{"num_hidden_layers": 9, "n_experts": 16, "init_std_router": 0.0162, "head_dim": 32, "vocab_size": 16384, "qk_norm": true, "init_std_up": 0.0327, "max_seq_len": 512}
Below are experts of layer 2 (counted from 0) of a mixture-of-experts language model. Rows are named router (the router's row for the expert), gate (a neuron's input weights, with its number), up (a neuron's input weights, with its number), down (a neuron's output weights, with its number) and show model dimensions 0-159. Each number is 500 + 40 x the weight over its row's rms, rounded and kept within 0 to 999. Numbers have three digits each.
Before each expert's rows: "mostly gets" lists some tokens that are sent to it at least half of the time; "gets" lists some tokens that make up at least twice as much of what it gets as of all text. This comes from a sample of Wikipedia text that the model never trained on. Tokens count by the router's weight.

# expert 0
mostly gets: " After", " won", " married", " ", " joined", " born"
gets: " ", " after", " In", " won", " was", " After"
router:461499521540474510529606523475506455495497499438484478417443410454498464555544432436490469472515445544518570485563492496510493518526508515491447479534434527502515512388544553517528492480476471565556526456526491532522511547501436481457518474538463523491491462536578506508523447497491438464501431516485488481472588537471485487468561458486529516386457415479466502483476510472446436508569431564513557495528471458444519466479490491516528449472545502441463537497525526517586519514483486
gate5:485494518539463461514588507519457538514507462515506484550440488468472512554479571514520452528486476541507487467530537496481518479602508524517518418498551553590466489495534511528501473535496519459452442533495483512503522481550467453489513476443449464437500474499523567507465521534447471474518490531535482461554516426534507500586551517517615571446514423514550475454472593543484586503467484466522520559461486534531426526548522537550511458536524551507515504466438448486528474496386450
up5:494427456531471579499534516459570510453521518455447514562538518438530500469511565491454576465580539480443468477472469573555522586513495483495512517460510493540456537506538558576478463483534592457561506447497506529471537435495493512486469430548525441430583464478547474551485453499567545459423504461470553500489494469520513517536399544489505494529502513539527540523498461504550561519485484420517437505555533539500551484532500459464549525503500461511502477426492507520528449472468512
down5:532513525495518566485554559544506543513512473533490494538518516487597484503479518566477508398624549452486537441476517582536585522500488441467481512511442452479543495470454511479501509546529538478499522421506534533547527575475529465552462473565501519469556573508458570475533478505479509585446504481491440487514483508492479521495560449510452501533442503480424532544508472530542566539443558494503561456495463486396485532509551482468544461491508487524560517461504520514455463471454446
gate6:513498500405546458563533542461449497455524525502473535503490460504520495459509513444470460462516521536506470488540524495501463432527483523456493410409479501481466499508539522495493484514568460439496466502547487491560482524414539536445515521531455438473412440526506532533527522550511475433428504495535524438509459533528459539554453587512508588461460497578518480389525448465412539503520502515513543494543498575450430538525539507473544455509505497495554461527521535528513419545489487
up6:567596469459477549514554466485536474480518456343479595519503554498451490516495536478463481476512521460464500515470474504539424540467479516526453452443489444510476442445483495541535500450486430530471571531501537604498481486499482501546501516523530471496459565547514517406472460462516493543416481504492510442502412504472529588443501460505477467508515501577447503461573415489492513517583474490504471567489468467557516481466532513481504486501486527477456484516485491527489467536515484
down6:528574534528516564516540500516497482503545526536519452458470524477517472542429486503462535494489548510502475489485432534424476521540559470513472440486496545546521478529456496553531493497486479530478509525484489402539512504461527532489515509527554514425526484514465486500469525465560479481531499546467504496435494427526474420546403499536414488510505521383474552530472529560442560542492516498511447432461497506511489549395431514457465569494472469419499528506540467480477511376566465

# expert 6
mostly gets: "199", "196", "198", "197", "194", "195"
gets: " (", "201", "200", "\n", "199", "202"
router:471510519536458446534538538425496476494459470470385491417472424433437482527510498439457497480517470558513572443546483486489430539403497483456471506523459526417542464442581530549534506487463551527577485406483519531500483496510496488444451485526532464541550499512577498516501433501481499450483464510481488489457542552472524499565501478504523543441488440472465540443472502497526468455549455511545519490509449524510485464517511497500560451489499483482448555504512526576582484529415484
gate5:509482530564515458536587487523486442534434493595427514409548421539552439519487507568434538491529505537505488512517523515484391480508473483491516449481511445535468491522515489527580463487509430519510494514472490536528474482472386542526529603557469426534525509472476524492505460499541538472454491503453498503451546491502480552457434497504460507429425487514467434528494516508499450454495490520410484531537484484497488483521495523444541534508544440549503537505422442557465480518476461
up5:474529490507418577512485482501473497535487501509459502518471493497536442448458465605503488491525549489527470525568578554480491466542548485580506487453516546525538483463475550365561519511445545527511590541466529553485448550508503500534545571428481564556493528545524495495524498477568550444524478481485468481528500500492507539463447549520525454452470444519523552490511484480507544527491523538505498589517516493461558551490501562560505530546567457467521463514468554416578548517526494
down5:458464570467482508556499535523576528476457610459504486501558486548492509566478462492481443504468446485532434472511472495447412527520549508503503484559510500516499489456536542546531508466524537448475414481523513494591506510503494429488442489444529450540476471579526569496512511506449528525535446471494455543546474553516522489535529501510579511518430546488518476465479468540443547430437503477491509480511512527536526650528450513535578509526512557551493459479548499505530536480430488
gate6:573515551555459478500526488435485511546503554471459512403471488501514562515538549509464598484545539489545544492510513553497412503506469489493567440502506443469512466462465523519448546530535552536506543501522527414518548449557483599488443500521569464459510392456563502518499478504502505459475531532498482502486513523579526480530534432489496521534534481503488491514509458492476523528572449471517494477491478611489537462558520501461477525536513488387535511528547480547565500540517422
up6:497492445511508528564487461522477481545565444499467481461525495551491501476567513513488449469422548508465490487462437491486508515525598464483530465480533455582533503512513480461483444504503516570426521478544466444524460473502494495488512504569570472541507557450462501554446469498440397491513446498504458514536455502465560498521487449522463442495543539474414520517524610486481450465501527485485509433550503483464490538483560436533562437556555543470515476489479383494445428505524493
down6:525457451501466542494468477495483534526522527476528501514495468513524497566458547454475462509404450548386545436455535529458554527535450451484496444479481514581543483456543490487454466592532526500526487551524543531574487514602506530460518456518538472471518501547488449465525455481553521395473437498503502494454445462489440542472516547501468458505459588540470482494461527472562517544464467482471524396552472518496538418435510498516529482492504548502497519505494481531568457567476477

# expert 3
mostly gets: "°N", "°W", "°E", "″W", "000", "″E"
gets: "0", "3", "5", "6", "7", "9"
router:472510485505427456543576538432486445504495520511441480443497415432499438566492485489451547513511419490516529479573490542505440460411546470487414494476503532466509509454507494502528515452477534535566530447504519555548529520548453459443489506547510476487510487547529495513457476531444448489407423476479524507491544518418452501549507517454525527453488435435435489490485543493529511506513461528511506486526460531530570485515493483491449478411540464543457510502473525621567478520453472
gate45:483540548462495547514428508561492475517519487524547523495554478534479537464458520559467551503486495510504515468529444532542496529499565482590506543474523557527482477468559492567537525485428572551459469490471557480518490525538506483475561447541552502436445501489453470585498455462545495443542510490555434584547440503563439515452467523453439493520478550430533533449529466547558493576512536523549487477509470517500479573486494444511541483429525406509451496530546447449545510456492464
up45:530537476506446517510541474473509462459493500448544506495455478519523486450523503543436485517524522532450448490444434448465619527447539539529427511497539575521473495459595522463488505532433521464508566549487473498473466487469427483486485493506491482536535457584529483581483515504506575466473521482498540463529574518502511476510552487480540403478567398506560432573499483507503517594550568525532469481510504518574495463515464505558503511498534495511499491497532489433520483403537450
down45:542427503464529545528526500502483492444434482415551450560447575563558525524506500463481587417462580433588459515506507499545543432495487537489503451559410516482550444516539467497509475515540478443555480523534508494515514544492496485467490484490492531518521491505433461441495557529517579497473424492529490521443470488484407509475449579455571513527456473538477490478497518545456486519420498496474494465497533520440479506445463483516502542494492454468472503464607522438474476467487500
gate46:474476478510451525464483513502507511572565520574499517511487530533487493492460554554504440521446525525418511490472513496437503483475532533461524532495484541526504563438552507484525502451493543577459572482558477501614565500477461515395559523506544574540541501576510581578482549511444464528522475457484499509465501531537399525488435482535520508520445514544524516497493521469548525512428505515493509599546501531480541575487488428441442556482561503525512496526508539535477525439490505
up46:445467505427495476479498529447504510581431481491517520537472527513520468435481564513524470541466432483466544642515457486545471476441501518529521516450528508430413511576523493529455513523531481450499491505436487553478469472513416475502518481391582432506429459500508501498522478504525532443449491426503493508518417502532449558515449441518481496482442474519490543447500541501507510449530509467528483534479432503541501539507497470563501501570526539457444496523532507581518448560473472
down46:496508566471508531535488424525471515498545556456513486483473517501478527508554501552487495528544440540534486516487559504548415584567488564447466526470472513559544480514581484442460462486526491457513423534572485496465449492588495462505535517554501476481529486369566513490398484498533561501515489559461458527529466488498554458466551510480531554464424509459534530504505543469500488513516519456493413501462484528506433563473485486540500492475414513420488464433522530453532514470518525

# expert 12
mostly gets: ".\n\n", "\n\n", "===", "==", " |\n\n", "==\n"
gets: "-", "|", ".\n\n", ".", "\n\n", "\n"
router:484531492512466501498537497468552491560484464496446382505506462454486493536499449451501495507538491506537497513503473452528488541418470507474430472551475542518533491419578569511563454488481480479579477437456480519492549534541505475462471514484459557451550520530489460521505514456486396477495460529448457505519509542401494410529545477480521434458494473500473568497529466460489486513540430537468524478521428478516537488497471518458522412476519557522449569447526518557615439514496506
gate17:484491531464451434507517398515420527475505549496476444456550530486415587511471547514497550464477490541473415541510484515464469447596433559447488505490534521523468518551506482462474495535493548467518484488507505521477468476580484515480569537514513475483482483437585501515488491483463535479491586512516462515531514496504508559499526518489460519534460534510491443427446477465535451573398429494502517535550477521506544513548542570560546475524416535504439543577474545461528513491453506
up17:479496448457435580515495476450528478534503488465490501463545465455514458504569414479519517496419510508477493531517441534511514514463452508475501491534544584498529493439558496550545548523544532464568552529493507537515446468486582478518561546484461516452491534539434467483487487459581472531519537526423596554483487549455496458536536489515492490485438528517552478505451427520538552437521444502518432531491479469515497477462469488502501498399504547516553475540414582442539444482443509
down17:563505426467470528478483505510569535432592451540493505489569446523480521498537495481508480470530548484538478586486472533451532536502497543480519438507539536499485509548514495564544516509582511466525494516573464535470496464419524483509588516473493562512538449517431478508522511486570449456509534544474540511533531482482543500522588556502505536509525428536475515452528476565514552430517423567549540537447419499465545466505506515548512542488458519478509472567471474449438462575433542
gate18:471535548492497501525552532543517468482417504484497422467524516438526473534529572498494482456471534494436507536491505473459494522485512498502477499501477566514474549536517481469403573576495469511478478460441462493386525464537534441480483525429511453513465537529532550543535517478462532524553438509505428528477492482508493518475460453544544484413432534536463485541511533544516511544547502546482445545465536582513502416503391483484461441432505520455458520580484558563529475447515466
up18:473467522506533443554505520487529477511510561564530536464514504498515546531574498462523480415497611453526547491465509451469530475513460474465486521502456441509485504425491494464557523531617545468465444449505515485518503521538539498451522514497476505541460469565544480534457514447582524475463487482547491500538433405596564504505564483520588532438494528460425454478530426476506454471446507506510511502548482547501470486544528509542560519475469492512447430443438525552542515490450493
down18:504564437493523504486539459467462467533533443530520551427502493488480446485498539516493474547565425581503535446544467563479470532548548446458492478486542488517493466521519529513528488533521472477520463480508483520496540565537492502399510515466465444512480467578539448458534469483510540562492548464551491602535499493585503506417515534451468503473470504436526481514416416422525509457442501527549513482483498528564501513506470528481516552474451463420486504367435480509530467486488509

# expert 1
mostly gets: " the", " a", " his", " The", "The", " an"
gets: " the", " a", " The", " an", " his", "The"
router:503539552513485508524513488489433463533475430467498458429467433466465515534506468473521530559512428507526509456480582547533509533431503459494462538470501595407560466489503591602544487476491489536593574473531580507583500534524515543490509531520515529506506477482466512583468507497532470467448464466464475431552523523478510514524476512512515530471491464443468487457521505480530442514626422493518552482535508532508500465478456503517525508470544552461492526490497534505610529508481454
gate5:404421508488499468466539459532528512562494532451487430455492500445471533503505497541525490477500494493516448451528547504538541470546521570420526484531442413463474557557471452524542500599516488488511572495483497510466472436559471531549564475571488503476577526500487427515521462477529453427540621572462527463535462487519514501504541477469511515491502484470462609513504589483495388496508526494524498504478574469518535462471529505557504502463506509530515441458506523487514533484516492
up5:591490469523524543537491502438533544499519503506417492397482486538503430474428460552451563511488514548550574499466456499486520525437505499456438554506508549474480470534515503457481477521545494480485524542490470455500553475474468554516565605463499567520577509514527550520507569545473482435437497527521547535512504490523464487458544523536487516497509466443508459479594518437586520427551481482479488406494509533489421480456433513416541522498513553530455486508511474519509459494500451
down5:506499527569522503500446494520523442478487451540495444441506520480514490418559454451486467491492537492541478496450483438456468530510557455427475496493550546440500463545528491526468506509518520490538465470549544551532497534446525519497536492575467518599486460470466519545442488507540472500503531455550463590535472503518582495466513532477548506528512524531450481476492510522517468430452508466507594521431554503373519558469568503528534466515506425466493514490521553567401524501402491
gate6:548480604491557439537530518441398567456518539483476549441480490464515482512449517542472546529568472502496587559540466504520475471481568487557521511507506417484488452435492488499499487434454540549559454531534470532481494476524553469523476511488547512463498502523472451493548542468518548486518524441502488536452487498481547557437475506511556546539556419486451511448512466492484457541533487525562511457556504534468535468567536585477541549548563531567438466514486524518491514578509554
up6:434524520537463525471510443550548530525510419502509461535508489453592496581547507526582460556505483561529449507507441509428533500456468496503448526417451531517436538535521489512508566491533498513452525497488499459504492532515422491471526457482449490421465542453502564435422490536477502488496559534497476494541466572536511476484494500505418535468517470511530459487535555549503486522488508456457615529501503500611563542504530517519549488464495467478488556517413480493442535505573472
down6:490521446484522623521487478556494432417517551466524501523470522542476459509509485498489461516468456494532456564512494550518562454465490485440534523503437473526530463430538378482493507512501495497435558516506442514529505543515509522487506396539567497532430507551439549463501468516447486486472464533462495461528568438463495537431516508436518542505478452494500547492509541524453474534491459463572481556486561544565480512448550483531555470530511472541513499436504551552422452495558536

# expert 13
mostly gets: " he", " He", " it", " It", " she", " She"
gets: " he", " it", " He", " It", " she", " who"
router:478528515506461412573502542479491476541506463424397487463454502453431497506562510445490466543513467526503557427465489514505418487505489500449470506473497520464550530433569539499538537457413503516564504480501508522520467514566459493476517519517536509509547532483569508532474435559513423472460420482464510421521543480453454505504465493505506456415434428430438500498513539510497489540556469534558537464529466542463464472478488571446520488428519513480430554509495548522551496467470480
gate45:462462457449484561543511510494546491489489503524532494489501583529460435485553489514449526497496543471450519442478516473501425526570492526569535436470506518465467507422566463549533489485513544445583498541487556549563488519543531531536461509453536469584550487497531522502572498536498489481471570440521572509406529509502551483444461422526530505491465459563550543467441504500435493428519508497517546460502510452535499460569474552459512536534468516412481532558534521576562495494503532
up45:535534496442530555510526486470520461424487497467492546481546511470485460584524482519513497439555423509527490554447461556445555469446478469556468511553530497483513517539435454511525487544549499509580477510450467560417560556443517507543528494542472497572471466501589523497545466559546549514505490527505486517510475554441475517432490461520435451517506500486478580500530548471458549524516569578479551490469462526442457541520559458445516553467427496509525473531526537521593451531489481
down45:497519523470523544439545603517519521447494505434441550522430537516541476495549528523544474533523488542531442475474549437500463442495449450482434591530487519551548535481479437523527539514499481551520464506442487467477484519459473492446471444529443448507511450514482442556455491501510486449534515529467599520539491524474498467459453479489551447515498531559461560553513454465453535554499532535500536450504451470489552395515489432543498486467499414520542475491608446493513543519474459
gate46:493480469591413505486539488469462545525527433418498527492533491494501523479519524512518466470492489449514573504451555516462514473508431515547452524467536430460637511483519546459499512482503489470542517479501485472510460467557536520584557430484504499474487520518503534541435501509493432482554464450476537524532453493503548504488484543516542454521484389545514465565569477524558521503530462475584536493498598503574440418482507563470500435536502494481439462474531518443508504489451479
up46:510533483507427534528492538563454466464453533491471476567476544464520446523524405522478592542522553548530435575526424469572536539479469452551524578518495486415493549506547475498412465435497485479441473508475465548484525506467471517455482488528507459463545524432471407540508484522580531449484552461521477471510521450542472514474556555503442501470529465559560507626496479464514510495541511490518517492527543478538497528468509462471501445501475455515554500497453512499488539525442451
down46:548452530520502437580532568474459565504483464408417480524529430480527559466485504533483506500471488543531486505548472502514522493490476577578431532503508509525439576488483512473462500459519560430532431543450556547564447561485546511519466463499540454507507494427489426499429462551446485502471495531453532480499536485544534471495416507505521495453451485542480493533530469587475602493526476527468468557494534466478471502530565532482555476503513504527465520444500518494485570573457462

# expert 7
mostly gets: " JPL", " Votes", " Location", " Preceded", " Coordinates", " Candidate"
gets: " |", ".", " |\n", " Coordinates", " Location", " /"
router:449539522510431454519575520479511506485486463512457428449458473484473430495585508487482519529515473520442568450488503573546521491476467475520489559502522497488528515408587509502577489480557561548557504477497513519485505521548462448469519524527488516471425517498601489535449499430495492485519461534490494435494536551518518501486533522491508500351481434460467527452506555428478467534510460523499540478543442538523498459465525493533451487453519505561451549501477511563583436491453449
gate5:456534473444409500487500507538517528504471509509469476559447577473536489465491444521517563424448432576513495468429515495407533504455414426472484485451503592437418574484495469477483435539523547448553489482494475535456550498506500450548451491522487545535517463453591510470469512486524490494536477508526485447461515424510479436425519511528551521517471514540489498551504589501462479520526518515503496489499471547510496477483448452487396503490518525512505544466581512487572465471475501
up5:501535584576462456521457510437515498490495499503525480543513489453519496520530513510515451465446471445525471528500456439467418469506599510454503558548498462531523505462528452469474538487480482449424455515524483491557523481417479448484458453533478502540595463558506557511545527510524438434484449498468475420475415532481531512504540540456487445531489467495490496522489443530509452407431517521453539502503436453446501552533541483442517572529557466505490449426514566543524536538452493
down5:473500565553470514555495534476517503451512527506440480495492489562528488463437492496531520480512448558498563509456558568487476390503514462593508461553499490490447570493555515530553526430535460478544505508460579509515454487534595538427476492472533461519483525482514487556415424512424492452478493488499547489504481526556513498579496456545499480527520404496496534518475545525542515506572441517525545524501520539519430438482491459488441530462472432523445529492440495548573547522475479
gate6:415466507526480410481519485453483538482421523532523441446476581458456417558520469501462520485604491487494510557500499523482532479527449504515527478497550555502470454563511495419507455460562534485502464521491554521513431487530490463523499511539544514395488509481560505438502516491505477461498443469446454492503459563582554546472490487537531492548513541536505408479491527393445511496477476466489440558460491446530467480531445501504574473460503499425503539534519506527543432461483492
up6:459495506492494471536442533445502449470574510507519489414469579462544471502544474504573491537508509460571432608515551487537461530462543464520558507425521519571535555467542531537474483477491486475532505515474490538485492463540608502519458449482512513521420499527505566459488558520494525498502481461531495492490474486504487507452495497503452465514618422596544437482504530454478476543501548463602506506530509486542557537492467515414489539435514428530494520457500533452477545505499516
down6:448418529434483531485493479470437524497500509573423458433513515509530545458566491542522501557522501509510383535511541532538538474598529515476507529515472523458458564477467499448505427452556549471435480479522537529512426517572498506570526480486471499460430489479476476445567532506521496571513497480521476475535481456515518499519534514391499523543557462465489487498538461446490523541498479555538484485472543572535517567502496498495442453520510503409530480490466469400541462448534472

# expert 4
mostly gets: " for", " of", " from", " into", " with", " to"
gets: " of", " in", " to", ":", " for", " by"
router:449533478547453506533561519476522459528475468469481414469498493456469509561483469429425498550430438538489570434531492532490522520483524409509405537519436576484535499357561448525516507516561496548486539492510528494518463524521491473469442534472513459510515524566542490522489525421521462480496432533501548511512541526407467503503523498389501502473476439484477512404522495509519489494490528564516509491513509546492571545491518508525454446488565519503486550535492578528499503487515487
gate6:487529502442490538497495546482516541513494474524564481478474546507428490563476499477562553514530457496456487483495519495447525461468500509523502438463526467546501506502479482500530511480570493452500532500490446505419512430500539519482523489557544509514444529499508477500409406526493462512464496611570491501528442494585454548459517448505468458552460477492518574483429528416465465452515480489584435537454462502502459457444574471540443444471567511464496390519458542512535492458427526
up6:485436576486535479505531479516553566470457513431489493468486475543456382475416487545562532497580422516515512476507531503420511501499429488530445541483471429522513520491502503501588496511557450499533445483527510450540555518495539536500460472531589479517458471482480504528482501534526459509527533541510530476556454516599470571488512461520505514528460501520483553553556462503538457472552555471510479473447469467517465545454507546514473509462592497506432412521557498484476567456489559
down6:551569558589518511563529480495579472434524558480505557461500461511487470480524481508518555548513539504544502425498432528492472494467462526534521525519426519496465504465518471457502442518566484476436539507463475470481498516509534466482469514418516507500464400505548496537478489495513505477588526469618423482557510516488465471503484525462493513553486491481537453514522513493432550531547581502484512416483438521598484537535427568524455504531504588484488543574512496501509536515536563
gate7:527493488504512449532478498453529418518474536503444510507517537344377464483493482525582526456510473509504614508491492539503561519601507536462557451535500542524510512478532517462524503502496460587521427524456490543507423453466517515487502470468529455537523470535434583454514479589491482512541508488497518484448526469470493496602521490477455459468528513530472569476514489514486478512570547538458523475526537501524438525505467554429478537427490514532516488465525488499486517539495453
up7:528507550534459502459509517558496460516577524454524477614553435543499443513538530467560493523509472489444511467497593539529579453561536527588423597448417537493512476496524532489488535460482505450508498510572493510457494511425474525511503482506456515527484485512520526546614471530534540511528473552514486465557426474452480510426517419475419510539541500501533468479495525519515478510519478522504443523452466414527500482488478455463512529512420451528501438495465440496487515524476477
down7:525569556511473504494435492506545475549539549517519458547480519508446528520433514523532484559550461547562515413532516537507459557556540521474462507525499472481479559466464455525453535458526542483497487513507562530528461426483537526476466491521489519485444526568467560483582455505583535452551453500470524578561477515540414516472580488427441544483503539501544470532470448489495519539443552535463546525484500431530506499454577452461504467478461530545569569493491532418528477476527528

# expert 2
mostly gets: ",", "),", "\",", "',", ".,", ",\""
gets: ",", " and", ")", ";", "),", " –"
router:479491490493461431565579531451540418554479476422478472432508448461499508560544487489452481544466486551452587469510510491521499482485487501541456495510452546475524521436569537517519501543445505511480504487482582598526535467480467467477429475556489508462518491567515473554486460488493446459487507523469511458485529516425539509528550458435537520466529474480474504455539529443560512492512426466561536536519458519457499476460486480504496425491563483527416512553537579524597492568440496
gate7:473540461461513459508506427442463463557459588474499487543421523523489564557541473476499497539481481472490496540503484486565562488501443552595509421494514452458574553578496566507550467511616475496513563500509498469464539420579479531525464511536520494478540445434490411526472519593532473474506449485561538499519514508511492495497491567531453542468527496508516573530571484450467497480491524476573519520521471530526489481467511513465524445546413461477497465474457496518521542503527526
up7:507492548562464612450473504442573516396489454477484531512525498489568487479502474525471479507473512568485551437477540538439531455543491479466485505482497566455458469491551463540511578454516482487462525496449519516498532516452468447489497446444450499495525529559528506571479504424504485505442502584467489529423508563511545502479519507474512494427538576527471536486569535495514423446486426537449520445510466488461548496478518515412473559523531449448491583508539544520470531544484475
down7:488411520525501446453512537546433485531563518471535473432475500449516513537466541507474520586438494574507544495512510415463443455511490487469460581502517502479588453547509522518418468457538440559528470492559512544502493520572489502457479532497503474536508494466587517487522531496482547472500447415508457435502464504534524599544536471529520484472523476477449528530438555468494519482544545523493518446444520495417513508487409488506501485454534480439511438494437483474506516485493606
gate8:408512518449463442543530455540559550567533472516532483485539512505472511455508507458545503544516493467532529561487540510547509431497508455535528455523439507555525525546490441406514476501456532471536538514544540486525501401451566540479523486493557526465547540527525454457484549512513494475516554510577561492476511548447375488507514494468516464494495491522561518416451556525534559501493456542532430435492511499435421507511506517506582509469548596483503555507475521535478492562495487
up8:528471551530508486442477464574451552465522509503497504415474518446454501513500530435526545460491509435504547523588542527560468501499572476538446517533573524412516523478428460477510533492510555471433536544508491501508534581510497483485438485441484433516496462487512579495533457549422441446468537479467443540468502435508535502506493478580460564539509524493507517485532494498462500471502506531529489537553524459459504447526488546549450545525470471555431445468483488472517545552569611
down8:481524484426547527513495562491466512558528525502474422547557560450429439450489473434487474476534469499517534500491459548491511519523516502457537495537571540458470463535489430517505484423528544520491518460548542487494513505519479525524455489531458504449508481503619371403501547519469485464505525426485448493500492517515532518511548460501488503514555480537576486518483550467563498479622501556464500477496538459467521533556482551521519576411484496545547457456429520503482524506502448